Experts of a small language model.
Size: 8 layers, width 160, vocabulary 4096.
Experts: 128 Mish neurons an expert, 1 pick a token, a sigmoid router.
Training: a variant of SOAP for the experts, 4773 steps.
Below are experts of layer 3 (counted from 0) of a mixture-of-experts language model. Rows are named router (the router's row for the expert), up (a neuron's input weights, with its number) and show model dimensions 0-159. Each number is 500 + 40 x the weight over its row's rms, rounded and kept within 0 to 999. Numbers have three digits each.
After each expert's rows: a language model's description of what the expert responds to. This comes from a sample of Wikipedia text that the model never trained on.

# expert 12
router:521528532537472533474563503514485455474505455518483453518458477505503514476459486524530496473512494549405499539479517486494477527527583547523496466494489477446559508524481433530493455491493513479569580472485506514474512492429576477460558471531441483504481540582474453490523499505465528546412429482505497492511543472512515509646441514517494486490436496468508623428454443520520434527525544543508529491574465533490543552498494504525442468505430565497452485549485421460413522490440486
up1:493502466500471484548464521533508518544474497473492482462490478532500467488474501504483476475410474451485489516527552555588555545464538515482586450523513462536552529498492517441514551542492524527502603579477501469541477539500531515467532486554546471461515599498522481481500548516529511472575501477473465451575577466430465429512506529526521518455516517467454569528506408505580551527412514514549434571524426571504564513456497556494512508524552455521542519518555517488517583485461469
up2:506518478439472498503462520476462516538488585502511545538574499433523576503475550530547473499502520576468467561576552387460501399413493521529547496511445401422487505457484460470483517467491482507550545504536469479454469521529498575485467457484550520453478511525524491490600440523477510512601461511568489470524474466547502510495446534449533521487459526524513534478531411528537482515546437520455493502556505425538525508495481519512476508508485481492566501535566541549454524475519491
up3:511560470522539495487451470567473433481521535485447515481389523446520537506523510610542490519585450460497483512491523429520547449377458446404500470516506466536450506577527554488396520479484517518486503497518490558521467454483557512501473477486451526523516405541535480474541500484473470483489507468524479513509518489512526498528518481518577479542527515461490424514489484527532473495542569530483423526477571525527519565440483500499508559458430481496457543485441469525540536457431479
up4:494476465479521487496503507556480413495469496515436464557492563481539505513446513547466437509541431480534469487503554553515471438521504455439476489499526501549476468527478514554465512551470461480509441544513485417493463471455501485485507444495481488529494458561500480500576438496492434448508466449496619576502536543449531431558486469505472569497595556558457533514486533506503461579465522403528455520567505520416534451483472521456536458499529483540452571517540456512504436505483487
up5:510447495474487489491502564538514505440481536547500444558480481563518574395479495486512524533457473506437531614538556514503519457538572548508494528510513514493456450458466401501526455461488494494547503559466564516451491505462572488507562462463542596500432462440460480503525468519471584532513474501577518569476498473423571564543516422497472529443503529483482468550498457553482455549473502501515529469448527555459484477482450495523493464531503554500491504502559533563455476477514508
up6:545478500530474482487462514499482430507478506537478481546467497498517467413526501512528471484520524486489507611503513453544487479402491510443517426531440548540490518496504489519477458484474601475555448502527537478584482485499448545431537467506528447538481457452539456461535494513533444435497481459565535505408517475428538471480566530496574500502469504491479538488484455536506437503544467548477555502504484511474564510460472478581472507466467558517556485510547463480485638514399501
What it handles: Syllables ending in a inside words and Latin taxon names, such as ass-a-ult, Arthropod-a, albifasci-ata, plus opening parentheses.

# expert 0
router:461458451502456506381402538490480444431394474483510501496560574509472502489516512511530479480517522497516430524461588511569503509507561494503502495441472533484552534543502455468395512586518552556580509476459480521415518535423479472533529526441470518499508582454532503459492485469485471425540545492481485501483447446530469468478473537560496523510559511504489489483478476524507513534544470490518518573534426464497539469530477516508398523547436473501541532467511501523504515488474454
up1:549435460459490468467489529490405491531532514433448533520515542478542497502544489593586461520565464512522472522467490561528533471454456479468566491498405552463472495516567501424480580508514504496531542507503501443526491481495497491529480481455553579445489475514515553497476457462513511527538450491486537487497510458465499431482488511559496497518573473527577495508403450490468581577549505512512455525537438531518505466524533502493416498646450517532494511495448516530511549513526490
up2:570460541465529449513515529502450517475482538570461509514525494501541491467568471476484504442457516503406499536480495554488553553503482491525506469554419518537494471533426534589543538483457506483562504530515518529557476555526469517432547493499472580462496514529539521505495494513486524530537492496407492542492581484519582473574509577495518632510513510503525403489511456498507525607496456555560508474507509528446496499472477562533596534508505547493516478479414470467495507521508465
up3:479417457464489528566505545517432464421554534488476482535467532510583458436463521566532428449467481449525567521447477501499565455507468497517526534552499474451465413541545450552494508530452537503515552609470511513530454518512480501529512502503448525384527570523524484490549461500438555548528567523517467511493494478529479456523460515584431523478481452517523530598476549492512529523529480503514490515530507493412476498493566512506478527559523511481548456461514510475446513465544459
up4:504489456461513494489455520497454495478490503470450487523564524475502496447556575485578510532532482502516510476463591510521503438511500542466509502492502509515556558544495468538416452644511500544453508523471472483483495534425482509542553449527539466531433526421532473450540454522510520511584491523547474495525497472516439429382472512501442437488476482453533506495432531512513428504483538484471455557598481493518504449493528459496429480566484437573505516468530475499547486456452510
up5:528495549426518513516485521432499489445502534560613463540459487504543540436526579475453522487482457522483556528497525605483537564432536506548537543513516455464564467451515479503493572435497490434450530457494445520469496485519485508552481516550511447456498563485547490518509462443546528484491531456431507540490459471518536440525486558559527567508441501519445487539526475495490484486472463464492493495507543543510478537479421465454547481523504557545483522608576514502419540563497535
up6:464485504487600544526489489514475480539577527545526446477467545457524486502531534576573455497495488497512473512452574527543565525546439492474502495489488502516513496560484489452468548498498472490494481469536474486460504493428545480509497457398467581517513495466565478478526406493490416469514574419512484492538496415522483474445452483579506548509471537484510521534457587508521474529493515481445539493548458511457474426524585516583439508576564469546476540513505505507489500510440425
What it handles: Infinitive "to" after verbs like aimed, promised, found, plus modals could, may, must; also capital first pieces of names.

# expert 8
router:497507491608471431449484547517495548453556465530528400502527512556494527448508493530505499413508494498545528470553475449477522531503516498503557454555509474452455481574440424542446489503497527454604506531423460484563452507485507502545551438412478547485507482571495514467491518516470551510471527543565459515482541404516513514500473478478547489507497506484425463511480500543503519513460484445541535506588485511548469483470522523552463465558543558502533537506573469503539573526484567
up13:541450544494486519469513508456501486470550552489452480479494545491547543500433561556477500501511522527569457518509485463568539468427494513501569461454477513467454513588445572504417518497443502463502497447490471493599460466520441447496533439555520504520506458521515518502501516489492515520495582423450513508520466435463506593477505518551520496503498543555549476473491508466476444477445486507414413507456471501415441472442614523456528472490438521488506561526500483448495462451541483
up14:529551463345505525572530495495500412528531547525459487518529497537505509497570495615474497492519510447524503506513482469441487544476550522554480474569522514499496560524452555505585457509459519442466476546531510459523469508505529563437540468556484479495482483443605489476527521534464485510562471433514542505530505518456492447450507493525504485531488491499438572520521471477568502535494493504546606525444462541485463431533501421485487486516525559535506521450522470496524582454479518
up15:562481453450552564533540561471492611502506463480527555511497485576531519495480539533515537472516479533581476518497490594485573446420513502474507529458466512531511531510476416559475593546475485505557518542495453495484460485497549577519511482429499499530512508433535547496536520450477499520543541490501561573493535486480524488448588516485520561534466535511549485533493483594479540503556498449548473517588533464490512477451495505534470515515431465478488507562538482485519502395491553
up16:516523415457525605441511500481473486518493498515485510508371456453527496483466517492405489528440445449493546553470533522535515505501552545537496522495485515544456495457456569503473501519497501488589531499502459577470431513479458529496564464508574561519482495494552514475531416517575471467546472477554510496463552452425499585467554547473523535462503511517531527561505546532473541485522546513501487544489511441477508492456434517481478550520554438549493521514487387526449541474522504
up17:528531470500488486539449559549483507492504516488448554509557561599546524518567469566535493492548513458451536494492527514495474486435477484440448487519486514486530550517548488431476520507469556444454508501465509470529484552521533515442467450563497532479490448499559460493525553513427467556498454574532489447520563492597508491550477412567570516491536591483448528458444468535597490539550487450518505517490573500471550455449496424503517450506527505527547484472483501407517491473486523
up18:550385423510479487581461542495512486483468473517512516489484441454536550538516525516467527440504445566524584522493491558454520456523540449482486504457465497467467379448466477481520526500525460456475556528551492482502526485452499533547484459451456446487483533408536499472535574550501526530559559444439533541510464546543523477511497545557485543510479522473527480475515465564504527563566485481609536472532492541507527471517439497558515513495466453551519507529450481546519519408529469
What it handles: Final pieces of foreign personal names, often in sports rosters and lists, such as -ić, -ov, -ovich, -o, -an.

# expert 4
router:489555465519488455522507488378499477439482494518497476501542596522498497496469488483500491355523511530448370510496519588484501515512484502507483503488498471480631498522512505521522487514513495512510541403481485425506507513484649492553516514499507513516484567577512514502506463508454465571516518509499482502586497496510490499487443499529486493478418496513494539451499497496494510504408481425540451508546485466496489540488477524500479545500385475500494502506494466496485482597524495
up0:495462514414531523562495523510524497499537470576483475532524490531538568508503527541569448522452484548506479541528512540500464500491435506482556453556487506555451461471494441446472454502437483457597467510473440405570434531522473535495522414508539509542454534456509550489521544546599543511553482472549492565470504462448536461488544480502564546538537450515502541507448468530562448500507570526434471505462555490461540489471584497497428526573501527536481497548515527501492469461524483
up1:500513503487497462484450530506442565535477481498503507543565544451503491397503505558510478491551478457555518486567570496474516502532527568434485469507486461590462544547501484513514461540502536487490512585477495529520459537455481529494567498522500579537436467488573431477536476564472489519479425534564501480559440470537569446497567541511566463452523520464431453528465481514517511525527507540482616549516502455471545482472444547538438538451489503536422515533495437514545538534497514
up2:459484498500501543537451553527523526520515562481453457504480475507522557449571491443521497418521518540493482485560479567494492547476522492483487482435469503584568449478485438542478534492401479451491545538495531532493447631575535497449504508456463531482434586460505490480493476598473507556536499484553603461449502462539550515490488519489546507437508490455490477493488495504561462546496482546407475549530509513498484481496480520495516496537562469508531529466495451484581590454516480
up3:511495469504552469462530542506460504483498493473474515522559456493588549469536578532469451519538470508552556490544510465559479397481475435477490435548456497499492444523539472500474492535513474431517506465555525490541462530481458533516529479518588570532449463491550533464523465544537478517500457436544536513490520470476581522508467544509612496537505447486468509494486429505506508536498548513430470515471539530415451461453568437523507549470551548502612592527489465494471503448457484
up4:513507494495486509408545542522485563528484581456454520523453559443532518482496527516498445451455445516489527576563562515496492418412489522455507484506473458539464467527434478519473492584496481451543505534538474495521450497497429579467512470418449489564494459552516468448514547520487530434471569517459510539498541455587525436478538507561570528467494533472415434501464449565504504508451558503497463533491543471462514464476459560522519502528502422524463557464540489484502537499495513
up5:540491510505529538572519516475453453572602520527471511525452498527522512491529546506531428526466439530485511553554547462607473526526572509456534481546490444547514517561588518479529514526469429470500549490475494502548479558441530511468456476543504560493456481512506495457518499479508530516511579499491550524523463531452525504521533496430516553460521471447552437519475470517495418581616535447463406496528549477466544454510540497493411474499563523547547497520469462519492527475501483
What it handles: Word-initial stems and function words in running prose, such as sett, sold, subsequ, resid, Char, plus that, as, who, from.

# expert 26
router:487538456521508474460469489426493480433467482533493443510507566539501505504482507443502501447479505512447300466471525561465505523495477489508493510500511448488614492517505479498496502528507497490483532495501485408520494506510654483548497495479489507504498570576509477509502475494476467576518542528513536509517489522542489487496442527537489476471472506508469541447493492493497431488420526486499524490551472455531505528487431544510461542522383476501511512466453466528485470595605511
up1:548500526474479558431492513500464443554580487506503514477505499457534551528589573490483478481541411519541456504503547439535451500431522427534517489479487497631449494560518529515453498524446468440479487552496430498489471506469517489528546439520460475460429461552523506441566547484503511521512491439490493497476516458569539529474469501524510534425479586456442502427467529554509444498556543506520516482475526465520556487512485544531511513507490472510455486477593453443445497490494407
up2:508485487532541482497464583549524489518554551494470591561553527577524519412465574491584472430451505536441538498556518517553472491435485484502535486582432476500559499526474494491465520492509448485520505533477477520547434538463483511526451431449526485484484473477579499438530506525461504516592593487526512563461520526501486445522548494548536502451489463499489490532494459530532484547551506519489469506520513508468515479455403503561481536518437465527559620459532443516478494486498453
up3:563537524435543539462443526568505604605528537511400467537502459498586512465493510572497456536553451461476559461488522452513516531455507457564497501531459470455536464557431493516526484530505432499503519462497546453541457527518457492516510513487534436530495512522515495449512478500512533526542598475529530536503466464492532472554520585501482566507489540415520480452499443531539530539450480479487500581520507523448556540512534538502408453520512531548511531442489473490551487470464449
up4:489467528508457489502477470525461469521509512501457588483513566532553544494492533429531480461448437532518500462519473551480528449460532540451484460523519567493473523478596407529491546496492503491483496539562503483528425529492521542488445463447557483495416429563541442532536524560454482524496522537530466479493499483474497473466473505461559540541454515519434614526469508506534433526571424479448524546505416477501479447479442479524438489530434499512501486521535448528560572463569521
up5:514518489403515511404454491479522546471494479568487529562499499528519523476513541558504499545430481524422497521537525557518521451445526488464567478541507417506447514417427520512527450474468493432517515473518458550612437513447418566525550466476531547529475563552523525464502471529556539554500545435505514541501460472524524510436529500542529508447478501475465501566467432496537446535468501492572497522507486494460539468501466518508446510556490528501521527511422498458450510585526451
up6:548487477415538537440537511520459500567588554508413480554437510510559509484516546557593485503450398503508531565474511478474518481498571526482588459522480500526539513506520513544506528524423490478536533449538508541541476525500514525535590434466511508512449462542509527461542515550544496493518479553505507516519491453547523479508488550528515530536507533457467461557503502515548543552445579553425428551548538501495504511545477463479438472483518547583508569469584495488521473528487470
What it handles: Tokens right after line breaks or headings, including the article the, list dashes, attribution dashes, and table separators.

# expert 17
router:486536465499501439532496510410490468446462499522498468500555595525487509512487501473485487351481523506468351510510519586474510516487494511499492505482509455492610494505499510551497506516507493511511556420487484431491503506472608497558528511482503513506496580626495504510508465493473474596515534501496505503580466504512494509501465506532472510488443507500477491450484477506492533502442489405544429511601481459504472550505484471487493510506392489492495507499503458486472482568536483
up0:529535498436553531472516535539441482519535477533491529566450514508523550547466550535525451481436448512517442551507534482606517547516543495523511467541512509516516467478488463575510496491423513507506487576510509515478486537446555461528490473404490450472519514539557509397516540492480508461527550482462459533506458452459514469422514535477548571525407514479494560588507405527524487529527505477558612505468501516480510518492517540458417504540521550502440517470515516492488599530498481
up1:537555519454511485519464551508501550496526515580528527503455483480508514477505517561485471480523447513429401524521556531492489581540481491449519505524504475504529447539466495443468503562475488484526538501511461480454476477539442557475536499505508539472466488449540459466525437539492534553532439499566600552485438408459433558485470465574458526476456520470502492538432490551519557568512533514513560588487540455474438490518525565469496518576556519516480510542569504418512565520517549
up2:490486533461505517502495538531502488554514583562514517558500463452522552514530528494468476535448499489513429512546517564505467400463461489488512513550530567513434476440512495520483516509447447519551490563487535514472451503530386534441505475517536584492454468539550576493507513554502490471500473474570468477522506454428536475508555465508518552503452484420486405534450479533540469493550451521531527486424581517509490430441492493506500523496541546535462483425479505463601488434455522
up3:489504561444552493485484538456478503426580519476463505540426530554496576468527488552551480539444476497519490551515518521561498505481540558507483478507493592508481502505521504536512502481468509445531507566455472578456474484529498597463535461468471462490492506506573510468482590583550545486542454531528561483479498528525495482509466521499583522453474519470416469507532571517550501521549494494546560527571538543501518405493464425544481510517473497559571512472505411515585462485537502
up4:574482502412497522531430528521528554554497546497464562511510478459552511496551476519527465598497484510492538501547515547578482538469488499530504511536465512538514477483449465512453559542488494475495497493538466510430458535535543518414493532489531536493503539480498453485547521542534481479514507475592498547437489509391558450495524513496569500514499503426472541502427455506547497555586566501513528511466529612452544477497458436492541512525556483519589485474578507436483561438483494
up5:497518508479515527473489520560470501492528469496477491529542532470518543464467564489524447487565480515496515503517550506605476537489537461483581452577490488509609453523507444578451503525476491438541488551528463547545443541478511532517477490453555472482451518472573536483508481547544540415509587548522461491460553485447537426517500557477514569507406525502487461492475491526559464512517543436516493528542483521483402411469509506559471454549481490571488496427511495477516534500447439
What it handles: First one or two letters of a word, often capitalized, like se-ats, G-avial, s-elected, dep, trans, Com.

# expert 28
router:481538471510519451511514496389504473450466508517489484506508601517507511513451500488498500377519508515470305502502502559500511492513480508515494506493491480495619499510513493544531497502508504520504541424482483457509499500479609493565546500502507507483490578567494519506516472501453497562486515498488489502554504507534503522494461497528481496486418492498494542458484489521496491493366487368550446510585492498503490539500483520498481529494370477501482508493494479494500480555535507
up1:524530518480467478518474521487443511533484509535470544494522491512528603458510558480468459526492460512461427556532557487541533580470552535479576497561513529510436421519473478487499566522441488496549485511504466459500473539499437556467522430558559501490463471503576477431570505563531498428514535519528568556521567456534491440502485522504505478435467570450492541546500443562537559523471512431549539530493563489466519511476479443560395512508486481544515531520479490529550530532437497
up2:498508490583570525495479559506472489538501531515507523512508515475506530488455507477476483520520391458558420494478529596483476519498476440523427453498458505523459492511500489456549499499493465507561385465528530467465465528479507538516490519455535452567451522540516507420558483565575447493544541499581533444477503487579407483572562530490519529455527507479454551487474523543528437564441549499517597500485476483486507493442548472561520416475470466503469538463480478471492524531490464
up3:535482490456505457481530523556518486474498549463510491535546545476523539470482568413441462475544417439481544556532574447594485518527522465505507441461483508536556436491470500510471539541481505480521389498500492497517451540463535549430478453495535460448472408470529527449530486550524524463594515531567581506529537405476483487540555493469516515480505478410533563561445502562560511580511535542509506499498502527536500522513535538515491472519599472540503517501479511497534505512498488
up4:491505544520518492478494524502426474487471527548427535539494542566539553451497534504450489516457526466491497568548544468469514561479583464411550490535477550441517525478477547563440547519436461511486452493500494453547476556442528497489511466533498519490444548475560474476564501509575468458551507464535540524468486449484527499494487503440483557503402550452466514518468446574561504497518449544503501502421546488411482531443515494571496515544509486567587549559476514504555511545560480
up5:528530515453455531521553529523475521620532514488420455470505438487541603556494525529546487552524463522456465542478529581473471434505525507499558466496453487506540465542522457463462482463463498478494491479524529544526451521429554507543536474507483428491448521593572518430527559578528537537414522531497501513492462511447542447490457571477539544498542538445511462522461504495535492521472553492537564550491523507511515447464502494519432532503496454562520546444499504435508480498441422
up6:528461498434482514531494541525495552507538513464496568473462478502542558488517562532491439522473494581539577539529524506548435472456548450514492481494462479535479559425539529513503519474414434413580457539555438550459474537503494577474522448541584487472430463509554499524573539496588511414479523470583535561488450495490514536501461515531482520477504518545567513465474526534539442530499504542511535484491492549510468446482493525482562513499553456529494578527503525463484468457545454
What it handles: Prefix pieces like pre, pro, ex, re, dou, recogn, plus but, as, is and navbox v; t; e markers.

# expert 30
router:504543495521478504482515525440530542479547460604494512480492545577484521475455492507475470426524425551459458490501540436457555458466498500514461473507474527509561494379481525503547544526498469556505603451501468433529461502571528460490521492437500438519505582581501519452465483486502487479521483509487453523477503534557490498503458472614499522479455517486509492456501530504539517545552488508547488492489487491541567470522438377485449474496486458493490557470577434506465412482465483
up1:521508527492515500497450488544444537495514478461466512491552492513552527544484508572483525516552483564534544518501642508580465508529529449436552484497473494499478502521473458546528518534497490487474550475505526581447532514528601501555537451528497458489530511534529447511516526491559423532512480555484499492477480483451519478428560515519530517474519619521526447554495499529530558506434450470447576557471598484455556498497525518512461586530507480558497506519504601554547480513550488
up2:553522502483502462474530550559498523504501514513454532478465506477555554491551508523504480527517454440453487510547563401510534421563502421467505474539487507504454428436501506548507464418521596514439533512489513486525502519470448537588529525467477441484475492478463480418491494519506508487522464593482513503540525544537494457445530526529464493461494555446374458538478550520540524473465481557549534544486563480536576490490508533460436555498592500555533511505477465465505426536501506
up3:519482478517572531567516518479472441498486590497539459559525561461517512528478576478540513504478506490517463552568473553496495451481541480453483431524524456517473481487518527499434559527501465478528494499475522452503479524482498507480529446491526482517474502536488532509525463464504509529518514500459546477488434502554518510468546549469493490446516472574467524535528478542465416586476565395450429538528419517565537533480480495518477502498444543550509535477479440485361603579431551
up4:514455561427503541437508506509498482549481536487489453566434512492557514571523545471493537484445483481481542512518575465482527431422461481481540504565485442493500465549583501548472496532546374520494495519518514471514503517530463503496564478533514461446482432480494411517511546524498507527534476531438547457509486527489542535541553525570510507458494498479464479565468477481497499519460479513384496536640546504444535487426502527567478529528502487536558524519561468460522469467457494
up5:488489527518565492506446531480458433475501517508480507515538522450569502459457509521546512452454563464480520464496448554411476485410474504518468498494417472423480486523517572527500467474493440434459520531525504502459466498487554529519524477559450523556463424364539479501499530487458498515555537490451526559517517537500498504502542492470485511477528545451558423485537504531547488542578494476444462513523443497512491501475458436513440421501442453606458504462480440543521528451437480
up6:510509526472489501504522527454488528512520486465419512543409498534536541477520522510503501510549434507518505416503608467523526520498476500487501507532576488575414586511551448511489547517486522510501417563477480567483501526472567536531483484481530500484448511525491482448547455533537580471519537469506537456549463477467454592502494506569499532537534531426581560505466452530519518487559481501446544514601544496511536497454471487511510534542632541539477470537489525481528448505547475
What it handles: Double line breaks after article title headings like = Steven Perry =, plus opening capital pieces of names and words like Lab, See.

# expert 22
router:541586457487489484515426489499483470504454508548518539487515563556505538436485486522550518494511571539497501522519570451514478538543524476471522498460477483501566463499461522515504543485528462547542483478501556421506542524479444429518453485454465535526457594574534444452517553505533419496506656462462492521576531473518461522512516534469506496488561455523399477529476465514511533518506520459474397481517460455443465477458508496439470517566539494505459481546488452419497475524487481
up0:500525466539511470497445524468517480568482552487520607500546523589491505433536501505550491578440535478541508517488506454522462489542470469451518485498498518617575497440511524528497538516484491511578453535431467497598477582416532527488521496490455506501479541518543477419484498520460475543440533473437555492501522465491486561535493461422514534457498591495493545516468475561553503566539481479503438492473483576463548446496564473536492517515500541545482543514500491453537432537528479
up1:494493502504497488554484507527483603518549603447503457503512565482510555444498475530500490548515543399481521550495503558530492541528531512499595478536451526455538463512460474461567502525501462539507509537517517489527480483516507519410532506465523586546437514453496465465476524536491509446459506479552519512530589469523448508540489529553482458430613525497445577508522469461545485526482535552579494544480490532495436441443450468501461436473482424495532535467541409482537498498505499
up2:507480505461519464442480520447456528458573494528499523446502534469501500492399514532567487410580486473475429396519519503478465460478568451498513475501483516605462525453509522537441454496477467524430506447481455470579488573524483563500520478514478451457475443581581534486551490484445581553521418435528461464480420526499487456539504498442508480498503481512495485480420492520497506511551527505497481587502514476546537515498501540486511523452527517510463496462491472479551549444442469
up3:541503478497522447425463517499453514450521432568504521511452574550497597551492508555588499466471488459520517497418489538537446432517557483466481463508511499519491462576519492465378437501485447512449491542464472445555495561517522504466528469465528391481479526444544504511461441576459513478457533475415538486494490455530453471557474514522579504517514516485506536483486459570518527507486506529429494517459497518458487456446479509487518512453471490507483538392453501504472494538458458
up4:458530465517517520475509566511471523551498562554514495482559518464492591502470487532525502562455540482476538542504495475450501554503500500509508494446515490506510420446458409523535575517474491523584447548482509571452480546432465577515444486523468556562418562539459510425520532536472418484516532471527506507494486526555536472560512464507418599432497447433524522537425515517491470575482471504485520505520457504473532459477541485469462507535534506516490514435522479434532524476417535
up5:480521468496464480412458562433488459479494546474481520512472559527507594442505454587526514542527547530462489561519585501535511493486561494473562500417482508517573449448468491475489548568434475492493558564532531496570492551494476500480498534534524456449479539482515484433557560547467502504517504618441533497520503476512547499445499543466447506468509508467499431518524451547543454546484508495501522547468489522465416492531460559484477490496532462527511509450448526486508411447589489
What it handles: Capital-letter pieces inside acronyms like DST, SIGINT, IAEA, plus auxiliaries have, has, had and the after prepositions.

# expert 15
router:460473479527462480470486517494515482380442556572509489468476517476489477526557530470475487395508470531519404496437578517472568544510484479474523505491495444537541478525539524505455491530492502558520573475540459523510508548427590477454528487430442509507490597548472462488500506452453523452579527538493532545570540418508548497553496519492451565475493481505492606464503441524512477534486566451513538548475547479536523502483486461542477474503408513478473572527503467478490489495491498
up1:560491515573519521536527502522472466565498455445477511516448513467534507484484496565525439551471447530494521480550438473500555505480545534474537490507429573550550509436497535548574476552473432437513526484472557478472478528571480473497542488481439598495516473602510554443532484533476495482492552566494510451591570529479469452445514493435530458526509497499494508504429490494558495514561492466431451490418445512456584448475516563487502525525545428488484469484484491550496493541486480
up2:547478494497569561497477507527504537531515517508452523474528488523557562511457480494470452406481519527432516485508506429506437515495503455486444475549521539498537458525478445550466469523483519506512532515537523489510458524513456503517550510471555454505486515548519472406473536477480423493532536557480456554492560592515440506512475489575467467490529516499437517547503552518538419429591561524526505564419473523491512460459444454470475511499493545455518600358500433512495490536470516
up3:531478499567504545515546517520511463517542542567453496475485515517546488488453488581529459572589525519552535448506411444504487480500520542477511498486550587519503483452565429531536491506437430533527484514494427469563488552442537509480505465613447565509549471592455526503521498499438542513472582479524477522480554476468522427526518461455472473481447481457525438473467410527526499510518480504486405466461452477402474484469506520486476510528445530520465474474497489519490459519511508
up4:510507532447570473568425576493494517563537554424437464444534450480514518515565510568466503490490483452503418428529502531462529480524516509461543473522511421533513491419492534550523506476470477448473498483492481452469464562529470492463485517491533426486439486554509536472494563508526610515453465494566527413526439518498454520422532547546510526488501515489505443494467480486522468484450514518477477511468531451433521440501481497458538475598437461563503518463543456458482440527450469
up5:535503482560458520551490558500477486470503527439494549549467511357566572442514562466449455525433523477453478465588526454554466571498506456487586503530544483491456468510547491486490547523493485543525489561508482511432489524554505488447452532492490493500506465450542581522514508536467520487446547499497515458496499474538543468545563502527470532504489549459349443502472481512500476524549522439505493514557479528499502450448521593514489496494544474476520519481593491439485471525521508
up6:548458527488478447526525527481466528495531481484460489532516444489539529473521562490501478513481443608486495458556558480498479473470543487527533466517466439493448519484460551473498455464479451481476488463460534486543510519570509503500617500478529434483539523514508565521508537549475558538558419502447410446502566467540546538444466491449532506512549534472432562534482431480525491465486484494505533491489547589488474524518545576516434582425520467480526515543492601485495499435579483
What it handles: Indefinite article a after is, was, as, considered, plus capital opening pieces of names and places like Sam, Ak, Sal.

# expert 27
router:504506512460506457515516510486512458474460512490489454497447534554510520479450503460495489384531491489571475506492515518505530554491507566491556483497488525550496493491433474568433454411493460439500486515437538561579493527375549512476507504517473512552473537567511551464524466492516468515522547512523452445490489497562524432546488480561447545519544509498545490480505470494491457507505545581413501487498504477496514449524445412507507585567568550482508524465473364541449473510493520
up1:519471538491481483488417541492530486515513540468499525494489559489502505523512507511493490546494517488466566458495517530508481560502544399481545503545461537492538443567528508487463497506464515462478474532520499529542439544549430496557527479423591427452502466441497433453526489536503485516513611558503599514493517483483497416519450455550538584525493531448475548531516478528541545529431477499509477512544518484493533439405555418511458563519501523521451579511515467501421498441450534
up2:502488516443461502467469510517457539501580459479516497542464537455496538451457544503517530485465477515535412469535510448527543533499492555431573484577494471518502468558560550459486537439490433467480575497447497536551480525482553529467484476490531586487498503530563479457509513596509533503528516495568476478499554434496529435541455433568484495460530580465544469556544466546493539479495584437517502499430490434529518416481488431544439521568522506498465488486495522559525447506464510
up3:518445529478591559513485555452489496506455545492474472470429613529525522533528501530526460479544459485482518521591514481473498566557531478481502448484485492585601524576452485470495545519492470475493439568502466413487440562547528476493497421554440459476471472490550508533527544499581525478574489477535586532480465437516530548455537465565523450513498464460530522508453559504514510500512524550503504486436500467514459464475486539531473491501525461527511511508564479433502512585542501
up4:516406474447504485460469540502471440483571515537458508521538434453541508473525548482480495462582477492446506591458529496522610489502535477496555488495474552573519469510402460515534577525429517456612578497511502465472504479560468551495466512478486495489536567511533486491505537465521506506527517501551511497441516493492546511523468558453560513518518560475432570527459477498488613491533439492514492535484580476475560537489478523498513572507525530501466517431511493519521532548445468
up5:538464508463479454528459530491488469512521489476467506530533461533500509435512513519495502398467476537508604543561476556537576567497490514427568462488467563556451502542505456493434490493465509503470526461513519534510471517483538503526514456491503510546521473534566541463611471552546566529573487518553457492474536473512457528580504464449552521575470530507438489432486547557526474521431499495454432567561572476535476488500486500567445500490464508507532533520486412573484471485549515
up6:518496534446453505523473523520492505601476532488482540526536549470511555473455498554478481421533522497456508473525500463533500456508521470462549548488464495552445463517549469524475570585466535484422454477516456469527481531396512529441464446485511447558502523445535478497558500494608510505581520534541494540518582538504508491482489497498473519495491582459504471560524477505521500506549581510457428499433533522479565439488533482584462583524528580477475546480508422539467519485543507
What it handles: Possessive 's after names and possessive pronouns his, their, its, her, often followed by own or first.

# expert 1
router:501588470498496536536498501506497523468414517573516512508519514528513506494418510495492494406490507498471403522456520486494493529538512473419531485511499484539657509478575450508535463487501467526473558536510483511432485508501483512495538512522496445410512564564520511490484557492461562473494567527504549546573459494469468495486486538525453450506507490509478533478518511529509478474413510412452497488605463539476508468520481534474487498503474448491568531434563497385518520569491536
up3:525453569515552513493506535546462553530495503547480559504476436463524517451524556520545495545522526446439497499549493440506545468477588463500557474555525500502486512530523414489496510541456449469497522562523525486480478517463510590539441464471489517541498478478496487492511520509512472434521420486597507558514489507526510463521556510486495561497561567462395412497453498554530486539542494500550539523475516464546433404486563523507448495487419442504485502434569469481570545484450466
up4:522446487423529508520483552477487465441495506565405516508522516550547516500494478492465431439539461468472526557449557426472591448556496419477523487538497546504482534494461466453547424444536462459460496486555482501491447543511524505519548483474482518443493470500535503483481525453520513510569492466511547533463482491471510522524463586494528478475433530531461580534450442506526429480487471501483485534449480508429498522503463425508467531451377478503503562466556433483427433520534478
up5:470517500564509520505459513518436511465479472512487489544475530460568508481533520509591498489462468539567530600558595445538448489501535449532526483559494510580536471521509552510497528457491464474478427490559401499477477520517555508519499478466526518497484487501523468463508509508468575451602496446443503473488476515530511496590524494513463502488515533430447482573473526526534487490489437481470504473502495431447505548488500485500407526533639508548528617490520540471470499484487466
up6:537484492436529557482473555543478566586525541505503545459479437513522492518497536554481503524572488529507439542539504457479439500543552449400519494460512464473549527490553495558531515514459455570513560551543530539461426543524444515482475519509537503451459563553538471474533549458481538519514503519561537550481461450488482414503485542463428503486460521427573480496533482511523506536508544558454538511467544524435470469483523458531494491544544458562587563518487467405521560495497497
up7:505462491510501470510426511537491588458554525490446393497516476484512511500538506503567522500553453490538417446531548491530446471487538500407519428464482459465455450477500526517502590537524463537523491514488495533524467485557416538434487422493490504537509461556545541525556575509482513536490519465474514516527462428497592504509478501460489532519490572550437519513481467512514551529460558519573455567463548578487521568516505521512443455542535482491520522429451485579518515520473459
up8:488480541371510451516518493520489548449533557501496482520510481441515502516484545486517494578488475543474441506508540539552458460538492472500536459577473456521476489535483496497469524511498488499471485521523517490517454534461390551487475473469582575504512474584518483524528545544465513468478496519581510491493389522485552494595514492512502480530532519518474545516438483497501498576486509440559522557432568528516566428453567501457440442529499499540433520511581486456517513402520524
What it handles: Short syllable tokens in names and numbers in lists and tables, such as An, Lee, ang, ung, year digits like 201, and article an.